python train.py --n_layer=10 --d_model=160 --n_experts=64 --experts_per_token=2 --d_expert=160 --d_shared_expert=0 --activation="swiglu" --moe_layers=[0, 2, 4, 6, 8] --router_score="softmax" --normalize_top_k=false --routed_scale=5.66 --balance_loss=0.0191 --balance_bias=false --router_z_loss=0.001 --init_std_router=0.00628 --lr_router=0.00151 --vocab_size=8192 --norm="rmsnorm" --norm_eps=1e-05 --tie_embeddings=false --optimizer="adamw" --lr=0.00236 --beta1=0.9 --beta2=0.99 --batch_tokens=[65536, 131072, 262144] --seq_len=512 --train_tokens=865900000 --steps=5784 --dataset="wikipedia_en"
Below are experts of layer 6 (counted from 0) of a mixture-of-experts language model. Rows are named router (the router's row for the expert), gate (a neuron's input weights, with its number), up (a neuron's input weights, with its number), down (a neuron's output weights, with its number) and show model dimensions 0-159. Each number is 128 + 24 x the weight over its row's rms, rounded and kept within 0 to 255. Numbers have three digits each.
Before each expert's rows: a language model's description of what the expert responds to. This comes from a sample of Wikipedia text that the model never trained on.

# expert 44
It responds to: Word-internal syllables
router:097076110146133160133125087153118146112188126117103103156149141137085138152105091124168100120148119111151120145122100131153126134109110102148126150090121118152162082098121123107087136164120143140152100158134147106145087125091140145114112158113110109112174119084129135115121145169135130153134155129104113173115106128157109099119143094143101102133110075138166115175103150140122089143143139102175167126119109115115135081112141108090135098107135160109122092111156116154160112096119109
gate2:111150097103090093138189169134155133106125140118139169127125115091082114160093136118098132138097095116118171100100136174147119096125149111133104112116116128150119126100132143098151131151111136164144140129121206122107096126114186112138141137153122117104120154052154138138103110143113165117139111171105125150112116175130157104100118173102144147148106102158143148098152162148140159132098113135129110122120131121141133090096134151129119161122137161130122130126102100133150153154147161
up2:141126135104108129135074095162141127093121108128124135108071114113079131133121179159126098085095137139101133131183117147172130156144145146126115131148114109109108114162112131125151120130096130119105111130113094149159159116203137197145139136112113129064129072160082110107120122154151133140157170121149137094165127090146088121156150115130110148099113155106137140152124103121093115116138128123128131129119131169122148133128150134117119138102135128108131154121178146140126109150112082
down2:102114167101109101139115138112118145115136168138092090124159148150153167167156089141165130124094155145132142119134149114115165110110126135170104168141123107118136131141130116126169107166125134171116079118109108131130107140112138124100153122150123115121110120151107124082170146177157137152193142108119073133141127154166101112111158148102141154144132066132130114159126125107145129093097094152107138168164111134073114124111153092123141168117122128148153167133111152143100108133115152

# expert 31
It responds to: Leading digits of numbers
router:116080132143114119107122106149108130130133147112099091137167124155117151156092099114161108121130138097135110142100111144189112127086098091145151144116112120125141098108076116104113152148091146168125126130163151086141098127105132132097117165105111107123163115115150108118111159140118076149136137122120132159106139143182097109112151093117136115136103084149164105133125149132108127172162127110169164112100116109164141091098116104121146091084156167121146103121144117159164136085111120
gate3:108100125158145105137143085102115134128145099120126157138120137098103143151148116171166181151137128153114122134142076096093143108155107134080108132129130158158125137111120114147135143098130114136137134160162088111099125149100141153138085131133113123120112110115117107114091109148093180139174139129165101092135133135138068125135072113130134125099127157147102098142129156145145133100153136106126151098089101145165115098174129080111142113160087128120163166179159120123141104131099115
up3:132187107113129146120119128126157120121084189117117125112151150116144114127172124123012095107105132112126106104116152166140104128090133136140135137153134139126112146127127121149137145143133116118135145119094119110128140138139115131166169125105116096146142115132170154144136158127102116107153206124154173168147108082148139102105131117173134115142118163126157157127112151118095128147157104134125140127156133129145129108114125126192130122129117146108154147139093110146147192122108127
down3:147137111138116135134122164143154152137148182143120077158108158138075133129136145132142123140080113137137136160164112173137144161117131150186172087124124086128106142172140133098116086132152132114100137110103169123143111118110153134116153116111141137143139105124140156124121113136159114127098124141097188164126067118111156140110106147104139110143130128115112123152133116117110102101099124162110076154137129087150185153073157146118124153096125164123112100121113099122128112176121106

# expert 27
It responds to: Mid-word pieces, coordinates
router:103095125122139140130123133151131108144136176116148090144138145152089155141099079112160092107144125127145124144079125126151083135111118101164157139114113110147142102095112132109095114147104132127103117138148126116126115109108162143125111129118113083122132101085168106122102152150134094150153146117156136149070109154140107093100139117120133075129097114185133069128090118126090096146152135118175166110137116103153119118116119096138145123098152178127135096098187100135160127126098132
gate0:102140142121129140107140142164133149149140119142141121163104090128104163174121143150149140138103107129140136081138136144159131146160148155155163109167122150132145139144115116143102131111174118106098146117087129110160070148104215134132130173118121104103139121103197121139143134161145109132142158104105179132141123091140120098089118104136131113099100112113134087109114118108129135132155164081160141099144122126137122141146118139142125070137154138130129099128160075134169108144100139
up0:121130163115116113187126125107131163157101155106158078163137138118177122103154150133113137134100127134141124134156159172137111136149147100135130132140094145126141112169129135126063130132108177154118138166094097129118110114131171176157135133068098096120125136123181134137150128163099129170137143146159124128134051107131151111151138107151125141137133165168112099123117137125140149158151096153141140133136126101146087138123136167165128120130127117139162149148103159097087142119103126
down0:134114160091071097140145131149150114166154137114154124119137108122106101137133186123132115104119114158134128109091119151140147086150150164130207118126110158120128136098103136165138095136104110114132117104135137105106072152100148133101151123077175137091102108104095152092139112123120092117128150110141130123163119114103158098149106153112124125128145172145148096117101111122139098097183095089109143105109134153151155138107150109166136133114121123099083138167126131137141153129110101

# expert 30
It responds to: Subject pronouns
router:117115127161153138102116115140111132121153122099126124138147139125105153131133099105158098113175133134146119147109119164175105120079123101164167141127082107129156088112116116112075123145078136157111112134150138125132126149113155138079102146118078086126171100117139101111113153144114088162145130119132134161098099162165096104092151098125104109135076110136172125169105116113115122175142124105139143134132093114153127106099096095114149066093146144116139096118145095127126123124105136
gate5:122138131128069107117179135150152116130164129085154101154178102136116142058150119120136122105157132136136162154144181120144152129093137116163110183137136166149135147090141184135161137085088145124130106103165142144060114149121140122173116079147149117122127125131114139110151134142096139163164132143097136114120160186154150131116150124155116111153110136120143136110099145121106136102154101157126126146127150136095134110164143102136141108126127110135115107089117105120115129092134131
up5:127136191123123121123108144125154141122126147145126130127143141145085169121174108131165136129152128141156120137152144163103152133130141066126087156135151142132149151091139160122148133117110163140151106104125115138094111095152065138149144100137134147108156127132119124088100127104120102142145144133070151132103189158140128079099157110154124087150092154125109128135118111191141146125128124120132150179129133142108143147151135085064164105132124115118118154084122127095119172114134125
down5:129160161153139142102157152095067093136111134116125170138163103120104118125154139159131128173136104154135141102135134126166112141110153124131138134153147150177074148110164108089095112098169111158104142081112113171137144125124146071117154147137150129099136155132105117134139145125144113121094141116151128118080106135110142157112123114123147113178156111130136144144101111124095124155132122105122090117186131111153114096103123123146129103192119093159124126080116131127130186127153149

# expert 54
It responds to: Diacritic and mid-word fragments
router:101106090140125144125100109151132139131159148128134090128115173129108154146112097111126103092161126129144121141116129131166093134114109119153139139127090091117115109086087134121101123169124135139133106161131112109127091141093156168136111174137109091130162131105124081120120144163114101168130112097143118151090108132181105133110151080137138123142088113158156094132111131129125119163156161130159141125123134102182163119115096096152167136094166138085154096121165092159150116111098094
gate1:161122127143136092142068130133111154117118095148144138071113146140108112122140134111178082112110182104148155147144116115151084145107116089162125124160119088125110130143118117137085080144108074162148133152118127131082149107108128150126172077131101149144165162132151131102140172117120104142139145151145124110115151148112145128138092097110120099153154109110145112118151114099125155165116146144123114121129109077131112151126058143096128116158169124140120143082119127119111117130105120
up1:153125072123100151149108133175111104075112095112130171133100131158110144141138119125149073098116150117187138144146143121141122149103130126158113127142104129171127160162092137095128128154141118119111109155162133122091120109118194139130162128158148154097166122174150122101176145111117122157162135164141121133108135079126172131114091165121106114170153153109104133110123113139141122131107158114116131164136142100154120117098116161113161142091155120126151111104091107095139150138111117
down1:115142120108101152124095124131157141139115130129143142094147146118102103130132151106167104137139142129121117127164137143124108098147122128143124106127122179161087103090094106144144110137161091088141116151095087077160150100124119158173114070150143139152154130111083132125105100114102091106116126155102166128124150137097135178155102095121102096117170137139117098118126121105061163129098114135142127130173110116162147094106121138097130069117115100128142151109091152145150096138140121

# expert 55
It responds to: Perfect auxiliaries and suffixes
router:111091126128140159114102136159121137118150146074127116153159126163105177143087086113179115102148172111142089142108118115146097128123092093130143130121090099108151119102096127108066162139107140128121129145144135106149128119110154149096100149109104083125180089079168128127117154141130118144172113134159124166094098117155113099116139098137113111144109126180128092170120116127126120144165132139134150131104116110161133098137097090140163104119157144111166124119146101130146104121114120
gate1:128104139104174125119159123110094117137074155125117132105131127120134139107168132126128118157098119152102151080112089136137137139063169146140115135150123084103133125102141086120110143097122083132141098120132106120130102119136144073141089107138109057146116126109136152125114167168165088106093147115118162086098120158142135139134126147143144112130131145127138133116139092101158091135157131121125117117101086140160144129119102153159122108158135198132075119116137073116143126121120140
up1:128103100139106110131176100130116103124151100121112112142104154142112129122115159128119142173110136158144166109114128120161130117104132133142122120155132121096154139123137105097136147104157129132119108116140119067123127123121104084154136161140072069117110096096152127093159139130125139126105124108126097206106114165148113150116127106142149094167105151112167084118139103155176092115189142148127141185108084129163157134107147146140117127158148150159132104093111124126156138137096138
down1:147153120111085105145100107128112154131086101166091173136140171149153146113173134094138113137136102150142143107141151122109162137156165101147075174147119156146122132108168100154178148162127104145114139102151165144119149086115118125102138091098097134119132129108119137114141117097159139120142123148138129103139091095141113147123140101081133121141121113136108100095128153117151108112141146129168116115133111130187146106142106127103119133187087182129107160109125159071133144144139139

# expert 2
It responds to: Definite article, determiners
router:105080120134139128125118122159131141126137134112098096130140150132089143144089082105138116083141154136158103148095121169160079144100081097157175152110089094112153078102114115115103143167107152163133126132165144127143107134093158158112103127124124110106134130127161106119121147133109081132145144133125135171109112142166092129098141098121111096144116114133165124161088137120108109154140121112179127122105111117147154103116115088112149092116168157104166117130144097155170133103088123
gate0:112152132123144129126086098115119103094127121126132089122121111180172086177141101156153137115145151116162125092164116093103109133099147122138075107128150140128121134174128106164121114127177132139121130186150159109167118138126143077120118142049122117135129080129149080099099136141119161154146140155148113129128101128105122138143167123139107157129129043135143128119153167132105093131140123126177127105138097139159140147140137109140133129110124144125119119132139088165128131120137130
up0:099131123134130110157130155108113094111119094126095125105129164181123107135125105112103123146119141146120152107150140118097135124115118106091095099139185118134124188136132091147107123104140113108154131151126130129129091155134109102132152102124113169133127131142153085106154121150094143119119181163158078146116122155100127152083151150136129084112127104120074150086110154147118075127111123106185084102108082170177125125143128105131156119126108109123086137148148109159142153130122146
down0:130162087155138125162130095172132129165114136185087081148154175147133159116168140126100107113131118139123110126122081094125145093098105161113157116116152077087148146160143158148105114086167130129123155128140104143140075106176113120138107140113138128166141104103139109141146121118166093159146173130102144138140102137114141168086139098118111160118117147154147159133131141114132162109123109193155136107148112148138126137135132128158103129115139097100151153135117101125145112133099110

# expert 28
It responds to: Capitalized name starts
router:112097143132135163128130105155075145107154136081109134134152111170085171121098113129148119143153167129134108150121104147139117158119100109159142146091086113138154123116090127107106159151098163142133146122166133100151125130104163156106127154117097142120175098145141124133114177143092103159149141159152126143131124140148119092103169099141122119117129077160125145166094150145128112141157134103154151134111109140134122093113131112086179098094145132118182134121165136152155114092090103
gate4:129129128090120121146144125096110159132136126161099146144108136095083144135130097109176109146132123121144134115141130115125117112107106156164127139145083115127109146095123154106129140141095105122121105096139142132117111136115166149140117085152112126135158074097136150129067126121110135114098156104148133102123143103132112146103121110158196153096120073187159129151054151142127101114109101154060120149127105171092127157157127111157160101133135119128152148124151097123097106111108142
up4:148122159102140109075123162121198129105168105133123183140096161118134077125163129104144132169135131127103138137199102104124120122096124144132137142134140148114127135117080137166153090138126167156134158132088128162106100133134130145125104136152093120122149132135116113135105159156095105124176130089108150147091114124089099101111136147172139104147165142146110116116102116086113130118168136099123136137099103153106138106125150135170126134130135115157115143140084119078106167135116111
down4:140135138126154151151092152144133118114117140111119103116121067096107133105102176173103096149106120168119125092097114141123127132090101124143172121120136112159150126159159130113103108140134113114152132129096094116119096116136079162088130103145120109169144111101117099129144161140112150145131157089152128185142150142155122129162099086135084132169118091087095136132084143115141123145148113111114158150096154134157138123185099126157120127095103126122145112100112127085111145117167091

# expert 16
It responds to: Mid-word syllables, sports terms
router:111088150148142144136106117160130130146154140127127108157135157142079143126138083077138119144142124106147108155082096145193098149107110103161137139119085115115147116105093139122088105140091124158131097107140116095114113113093151156124145123106104098127134089111145087087105146166131107148147129130143124166087118162156095106112160097148093085153134102162127112143114123133088121132154114127172144112112120108146142086094089126132116111099179143122129108111148130130149123080104117
gate2:132137127104100125141156136125130130172139233106135094170136108144149086130120101090108151151112124127150155071095120137140131116124128119141133099124119081164153122104148119136131110141118161130149100105128140099150137093099165143088123139123070136121123153081108131138085121121115118122136111074134133108147109175117116115131157178129075112146130133128127140119113143120139134152131156156186157119142117176120153142124159136168126161132123134137114096130140103109110125109104168
up2:108143144148131095113124151113100154126123108111165125138122149141159108146167117154121147142113130144122135157114147107150142085119132151157141121096171123111143141123069151140149087129108113100111113139130135188142081107144146121144085145166132156172127085159136119153141111104123082115109141147130132103120107090158110160134160140095151144110138173141162148137096149107160086121146144179125089141114120132098185137134103149157090149156106129177105124167123139126152153135163160
down2:137141138115146130126066108152108139079165102207124138137126147129129139139149152102136104137152144104126120144076143117143131159120138056095130124080102082159135156131132101126130149125165138101133135141083149173106165110110130115113116133104114132132171096125096101128126117114138166130109125152151129137105115152119168115128130121107128098069153154158115093171138119137115098093143107138131131091130141121164174127143146135060106126138109131131115145166107121101135111125158123

# expert 57
It responds to: Table bars, short syllables
router:118094110126123138118112111154119140122171148129122108136135156151107131126114101129140105107145166116164136130120125142153097157087116102148139160087101087130130092122102145135112158196104136119117119143157154137159130145111154145110105186139117120092150114104147084145089163158102115148131093139121121181101115147176113127130143108165121107116085113162149105164093122129104082157157135101143117113126102128130130109095104111115179119084155141102149106113174124160165113104117095
gate4:180113120119108132108136144167137123131109137117141158131156060118163134161092106125119125118101120110104068109129103157126092134109122114188114157157122159097153138095124139110150142172162145131129103139147161126152168114152129135128111118118138153137135101127094093104097139160119091088130111179141124117114075155172138143097111113151159126128122057124087158127124141158142148098150138116097090143128133150118145129080091138133150106130137131116151123095113143132084127113153134
up4:155150091135060120127173172094133119139118116139120146101124175107137182155142117127134168161097132114163149123119134147158114066150138120147139142166115089132136120125110099121126128118131124079126116118155137130139131138146127149151133134120108142156095156131106086117124113091102104095153166078160132122133118149106117177108152150123165118137174165145123125100121129148082092159132108131167085110088110108114146114148124160148110135116139133150124098122097148098125108130171080
down4:117191101131097093118140140127118132127144118085100161167123182086122116134120101127144159172167170122155116101177126179131148112118099142124144116116173139135161144102102185121103129126126083148123148090128099075162155140118136151111139167156126089100094135142099147125109121133091114122095124108123129114109128109113095147116131156137146115156126128061128129106099108132148095126154118128164126148141120123128124165097125144128161147118166122140164113117122125133141107166086135

# expert 4
It responds to: Word-final name syllables
router:081084132135130142110108118149108146148151110081092101125138157121086134157085114135162089121157138084117118186106087150137121135111105112152132144093088070106144124116122132098094143176086159152132156160121153102140124140100148139103121145097091121114161119100181100106113144144087108150133132131145137156128134156178103095111157133138103116124106101169143105137115144116113094124126138111154144125111088099139158103108108093113156106116144128099125107101149119154150112120137128
gate2:132123100150134122139130118114123179138139144129118115128150133120084121155076160136132064110166141138175097160147146119137137161108144130151141136142141172104155122106142158112169150156072131102095103145132173118160141103086134128168111136139085110170108132099148141063097140111134132112143119107119092132119149159155144127118130099150126135154080111189149127108120140125096119132136138079193137117139127113151137154122124121132156114106107126136163166097135143152143112100110111
up2:157109118140154111123127139135140162141150159152154176120122148168123101092093113153113073146154159133132078153119168129109136167140137156146137134123145201142160126137147120148153129143111111090111109098150156176124131092133129114161102141138135107162084141102179112105115124143145114098133108120123112117176151151139156162109112114109125152104105157158135095079152097116098179153136108116164136129129140149160160130058131121139153126122114126128103093103145137145153129113135126
down2:174107157125129155130131122154129136157153123190162152098119126133130123102072116164112089123142134141122132143116169144125158139132144140146068141165143142121153126134148094103116124121102069071110101110114143149142105097137122103127151133118160163117142089118172096125098082120149129114168125117134142108148144099133121133136118143134149133094122143116111124104113111106093134124139118080127151164156140139147072120086147183106163141142083095110128139149139133085110167145149103

# expert 46
It responds to: Copula and auxiliary verbs
router:125107120119131133117121112149094137134148156065099092147136150155098154153100103109141107114130158129155091131096119155183100134109100086142170147120112117115154104120121132125111137174111155131137102143180120132149108116113172134082099144109077094115175093095141102105109135182129102172130139145152124172124092110154117111115171097130122102155113110128164103152095142104138129145180114123123142093117120096146148106125096096117145114110132153111150117116137117142138108090110106
gate2:128145168127169145144140116109167119178145087101082129162099146175146124139112117135143177144107126160090176137180115172113099097116116146105152188077100134121091122140132155152132118101154184131116105125138161117140120126072108147138122162133093139123100103118143107113124143083127152126085142138107154152106122137115137103101105107145134117097135152125103127107106117119136130143111113165137158121137117164119125127142126120124106115135084094108205125112121111111136107140115136
up2:079120146134132076116147142124118152113168174078156132116134075130134127162132099178183134102156137122088060116134091165151157190117116169149163147115130108145104124099141115102119147142134069121117107124103097131121110113151130121116120118119106174118116150134106127120139117185112121158151136105133124110138109070137120111136096129111084095147160153135116133099052170135120151139131162115143114132133150142132113123141141126122141114119118137126125135133120099143123111141127107
down2:122072074153108119103122109148127112102094162167138106114132113057117160109169159138129111119143110081138121114114118091129135138112157122159110127126102107113138117157111146123073124094071126136137144122100107099100139162152110150112135074086136113128148164161144150117132118130105094130126126103139153098164097102147116152113140119105148105149115136169124112115121116132107115121137159110098111161094155129128101109089165112146179116103140143164104154139145103164117096096151114

# expert 10
It responds to: Early word fragments
router:120095103127120155142121099153131148104143136126110132147174142166115144158101109089150144122155179115125102139105099144168122163098116116147132168110102111139143099098081127087108134140111124131138130165176136126154120143094145138139106173118092116138140119126127088123081164166131115149139140140121106114110122149162101127097159111109114087143107080156144089126147137116130104166149114107167148117112115130156109107100107094087156097074152142110151100096161131162144101115082113
gate4:160103095151143126149163132147111110107129116106121183130152082091142106117106144086139137148124136099092136153210128122111133124170112152194134136119157127118102114110133098121135105136122134111094082153111111118141145139124125089140157145123098114114111135095125139134109134151158137128124130145120148150180083165159104150105162178103125130104145119141112141171111113126152162120141173099121149129121129102138145116124165133153093114156153150128127107121071128124103169086105084
up4:082077128154144144124145116147151095137188133115165117086151160087131103099089118121137106135112128083151179106156109113121114143122127150156124124126156118127134122084124129084118102129127101097141139130158085129125125117127120147104083123098134120100166152091135128109118128112132135153157139171103141127144149088149188136122123133124107143110144168130110156132180091086106113075124153101136162107109122145129098132125116130119099105146127116102132070168122158123142126116181101
down4:092179124097164153149138125142119109149136128122122096102128183158162134135091105132130166130130117141120115107117177116132132111117099186133131107165176165158165105101107145157158109155083173117132168107071112163162120152139109143153143102146114102137157148123136122128118125164126121125147116136140146100114105147121162114157103125158121138149130125128103137127138142144091100120163157115131113128090069111166123101190119171159144118141106090111100126129155117126162120117139123

# expert 8
It responds to: Year's second digit
router:125073132141129128106123109142082122112147136094122107143157134144121165150121092090170121099148149107135119140105119150166097116112095116131142146100102104125149092111119130118115147167093160144117129147168129118140092142109134156111096156108111112105177105107155110138096183159107096153117130117145116153080123159141098114118145113125124097150102084148132099174109134110102120155180117115135153105114107111161147112088119089113167111100174154121141091118159089150145127089114113
gate1:123112126111152137161120119129154124124104147151068095080126137127116126145112134124114130109141114111129153130123132126138086167098143099124118148116102120098155155148131132149143099160120184097114109156118100137134105128132119133136042148096152124099110104140165145129083133097119083113101109160132154121068099158141158107139117152142126143114110120132082146161132125131146127137149166125133161079159188090152111152108162127125134118090078110120143118111104147113148076156141137
up1:155156114131157147124068109125098121120110124151111153123092094111128081134104095129108133113152176122148147134138171097134122138097106109125122151120072141128119146140157178123114100161107117148148106145140123137153113144101135096139103172102148101109099111177194135146086082156128129112141122125122122148088115127131170119105109130122151113139092120155119133159100110128136123065138118129144180110148099074083125131086138135159100112112119157140133136118122078141108120120156130
down1:161099148124123123083123148107124111125113162128165114134125096136127093118129146143116104072157121109143162123132075170131139132130144150137087126109142134097120135168122067133156142160107120090142092160104152171153188133177115146087181133138128098130091127127084130165127118158105154109085128138144148115182125096145173119070130156098117129128136111147138118130135084113126149104152137113128104122173140148082131152109150123132135128118153159150133105125114117111121146127145142

# expert 25
It responds to: Articles and possessive s
router:103093105144122138098107116131126132120124154096125097141161147151084139124110088119133096121142132123156122153080104148150128116100095111151162175087101114111152085094110121121084166159120169152114114132170125096136094101090144165105120169114098119133138119129152102131108148122106072149126133133130116136100090141160095108116156104128134089162106094142168117126099156123137120131136149118135132122119094128144146098115099093130180108098152153119153109118152098175174125120084126
gate5:144119127126129128115135082142138129133134154118103123159139078126088102138085077172126141137148118084096118135077085075153147139153112142164072130057119102127149105121138162127116113130118140128103127114135179084135144144093156140128116101121140186119136133122135097141146101192141127122126141135112137114127156145108132115110132152128139138100124137157154109135143118115116116125106160110126163091122056143126154152137139085118150138133186139128138103108142112151126090130154105
up5:165129142123146118130139195147106147153126094140141132137101157136112163105189159117107113120107185126178147121145137195122112151130106100121148127140114122135135136123091090112186126150128117117136149135108120143120083101124118134087093129143100125112121118121175163101124149110137130146147141131105120139131098151157145131114155131132074151138124140130098135172111140121124157132142105103119133188119150095113092095131112135137130141134049150120126166165101101123132174102109108
down5:168160139096150132119089097107085172137160114176141136114143130095132133095101105136132148135164113124147104131131139081132157107121153164161134195117184104123150143151111152155147123135130148145137109188117139102162140152127104113144162116142124115117136149165130117109093095147144129109105150141117122129106086174118169127079125132127116092110173116128145129117138158102095141111160097133129098093142146126118113110142108121112128153105145141140139168155144183153093092094105132

# expert 3
It responds to: Year digits and adjective suffixes
router:127088126135122108115111102132111143150148150104115072108134153168102119160116108085141132113182146136140125167063136137162113120090091099149140160104108106100149099121099144128101127154101134123115102121140132125113094129109132152124120151136087113114139109110188114109086168128078098160143120124135126158104115162176071109092152112127123107138103113165149100156113132128122119136151152133126166138116105111184140097127126094123131110106171141087124120117145106168149122107117108
gate0:147109111125132131153129141125152150121144173100116143110137133097123163088153105103108126169198135134107112123109110118130117149131167150158119112105113140133159124116123110140142169094103128112153117130123121116143084138152137118097132097102139122151131144101151074145100181150144137126123137125172105168099135107080147092096163050129147123146141134133133155157115133115166084161094098100110144118118113150136117117101084085117123098149140082160116113100124133156180132147107126
up0:144139123132109132162109121123116128137185143120110107092110163109102164074149104139112127109178160118092171117102133132135109168134144173136101143158104110134163130150120143162145135122135124077150114135118120104123160129161141104124157086108140148167121103151182104182151141154146160133155140144166128149136142142102144135150155104098136130165129152101142151131145135106122108126083122053102151143161109156085126137108120143115120107132181108139099120113157147150160122140105109
down0:157118092127131131059138149097084169139106118149178169098121130144139125139153147108115138167132117123103129158091142145099092104141118158140097121064135166094142101106100152135103108117128117092149161121130099123140144173158104109136179119139172137137137136163146069146096139098097137123117081151162095145118122150120144095119141105142113160115122171138173165138132129106136149093088135128078105127140114109154148116148107148127137140133148118109133123123124127133127118140084144

# expert 32
It responds to: Directions and name pieces
router:110069128168120139113116123161120155147134147092084099111153142168115140134125111109132095136145171095174091170112129154147103161120073104161161146107115113130151109131123133129108135152127142135092127133122122093145126127114150125090134107122108108103171108133173119106126157159068094124137139135144128125130129156163116120094172129148126108124123086143138108153091131130090112118133130082176151108124117116162156085125122097117136095113182146105164091107161104158140110125115111
gate0:118107098124177175092135152137128102136170170101134170157114099142110106130131098122155095106158153100132115155117081129123105148168146119170115160126149124182126124099120172192116128201111142122127153147120118135117132132131168117113099112133154139083147125141153146102131129115124151100173109101117108154117107076135155137124148131134104102141134107129149155146135132128112118144128130141129181144121152106105118099140165113104151146113186132156159104162105139094144115140157147
up0:106134169168113169095118162137077118124180160091084143098144138145107134117109086144119118134153124093139134117123121074131158108146135143204120108123127104144131136107125121135106108143111119159114124079157117109132126162128115144109125110089122118132118137102155100140144122083114105124190159102132111171150147130156135116139136121147131119108156136125099129148111127102146165154122162173151097115136123120177158096122124088109128102093135099111177133170153116116132140140177151
down0:105131150114108112170133139128124148174145113113117148135111148119110127143118154125125118112114143086125122113142166145113125158136114095129127158152202086115128138137181093113105135129160089158159112120101097084070105090125132086167126109131141127148116149116135113124145142096078119133155119137162139092147145081057154124133135097106119157139157095088106105132136129123099121113157138132141146088137116136073125078117125154114146126112133111114095085129148110112129133151080125

# expert 38
It responds to: Mid-word name fragments
router:084096144119123140130148104129140134125157159113107103142124130127095138124126113114140102115157137121162130160101136142168101140114096116155147139114117116132136086129116124112126115135091138171111109136158140095121102136106147138087104138117113127111172102137168105136105149142092114151151137141153128164122070150145130092053146098147156117104136083139168081128103131133110131174167136110174119123135129111153137121076143099105183108092149140106147113113154094165172095120083121
gate0:131104085138124155122141121118137106109142142105155158135127125169145081104134150120148110121124146160082099167122104149154158145145120126109153145142085148171139143107149144163155141111107122105074144140097150105153087131095107144118131124175125106139152132111163195113125149086074128159155138128141163168159085143121163135100127125149094142152136161117099138128153142116111130125099140135132097167120123167139165131111129166153071096142154116131140136121111132178109143125106098
up0:120135120162092152120145167139152088133115138117112139089110164098160122153147091116133131158134134139117136188139127120170144118134107128161156153090123128121111157139133133133143130111144110141140142165139125152118151147154092128117144155138102152148085107134063103145129097120141121137111071170090104092178172080137117102132111107119123124140099134157111093110134112104125162087161106082102113130138122114134087131097138084165168149127152106109155140110163162117112119093123104
down0:116137158142088128107090147105131132170154118136088132120094150120140165113092146123100157119106115126121119149164152147137164138126068091151140116142097128144106173130128132144128134109136158121141088137111139110094157118134163136123108186126138106152135170156122070125134095095140126145130132111099108153157130148157096108097170084144144121106094135124166091103133105084093102090134078136149150158156148134182114117113159136116136128134154142127155102119131106120172099116121097

# expert 6
It responds to: Table and infobox punctuation
router:106076094160126145114125127146136157121155167108121105133130147149126133145114091104138136119166147083144081148102113183149099136112108118157154159131117101131128065139117150087095114131127127163124119147134126119128091136114152129102099138113110085146150122103158095138090137157109113177154110140138153160131104140168090106126171088082093139152100118148131133156102152133145140150139131137165136131105157114156135093086126107117152098068150153095134131129150125168164132114126115
gate1:092107137124140132144146154114146115101183139070134134136150111118132131143154117148163138121127119093151112105166122149130150150108125111134197154134127162178169084144137100105120123119078140125112127170131123089155080123112114139126114098083157120140112158114171105126117140146111164122184101124149149157134143134107106100152152126126136104169161144102125085114126120149068142154140107143120088111117131127157113142138134082124156123126127146101130091086153112151135117114081102
up1:106100124129130144144145195112147139102151131111142125124137094123140135114155134128135143101089102103119133081131102116104114145105088139171187081118145121142143055149127130091159108113097142112139143157151102110149076127080145161130118078094159127109107147130172119148107140156102144129162094128153148112107113138116119099137131118126136118155135113127128119118115103143097135127122103172088149110152141119096127167174149103184148139140126133155115108155121110166117146151082110
down1:104126153116139149097131139147133114154134107119069107121146098103134111103183123147107178127131064122111143102144126098094102127165140140113107163116111162157141115138142131132116108090101147097137108109147166131138126145142088155109158080120152139113073117113179144152163104160127094139126085138110128148162076090097147114165130134130118103163135149131108111117101132134100127135090149096131094116163131128128090129075109125122139099102101094118160107121114107145113143093139146

# expert 62
It responds to: Table column separators
router:115099153140139152102104099146113129145122133109119120135141151189124136150086106084151098133180138134146103169091112160148103155135097109167118153117126111137179124102108153117059117172082125142100133133154134094127120119109132149095100120092104113106139112136157120113135144177121101144174157146141127164112119144149072115106141132109127108143119121172143106129097113128131113130160118142156140125107124090162159099088143116136156100093147158128143105089148112131173127124091121
gate0:101102129124127145154129140131116144096134100085083144127177177120162103102102092098147093155108164122133141138145105104135116127143136131142149141150127096154146131144119142162093143098095144073061111133131116120120128126119069118122155150148130090157114117114121126120148098154100056147134152098170185126133118084093107154136129104092142142132141135147139105080099121139112140135137145136187153130147140085151132134129121138180096137142133140127116119147104108140125089129125124
up0:120127109126137104102149106184163130116139134116096159124106115148124119142159163149083156116133093140146116143162116134085121143118156103086133147105159122152138143079122078108111141166173124124134142143125101125151145127120095094125107133137136134129156150101115101121137137120110122170080120087126086134120166128153146161145138112092071143074158125124110095155077159110164172118131132105170167134116169174115182107148151122131140132129163121161121123118111110141107134119132132
down0:162165125111159127117141166146134093090145117156099184096118121128181120131090112123119093152121151125102156119180132127157116116144135150138132131135143131122102074114107137130159121132102125105101130120142133137163138111139137144047132132116138123112089058110145102108155178150113111159144113103113154149153111151133106127119116179084163139103096089124152090153079112092123115109116135104124119165148118117133133138125122115125113149141136098167143092123167114151151124092141130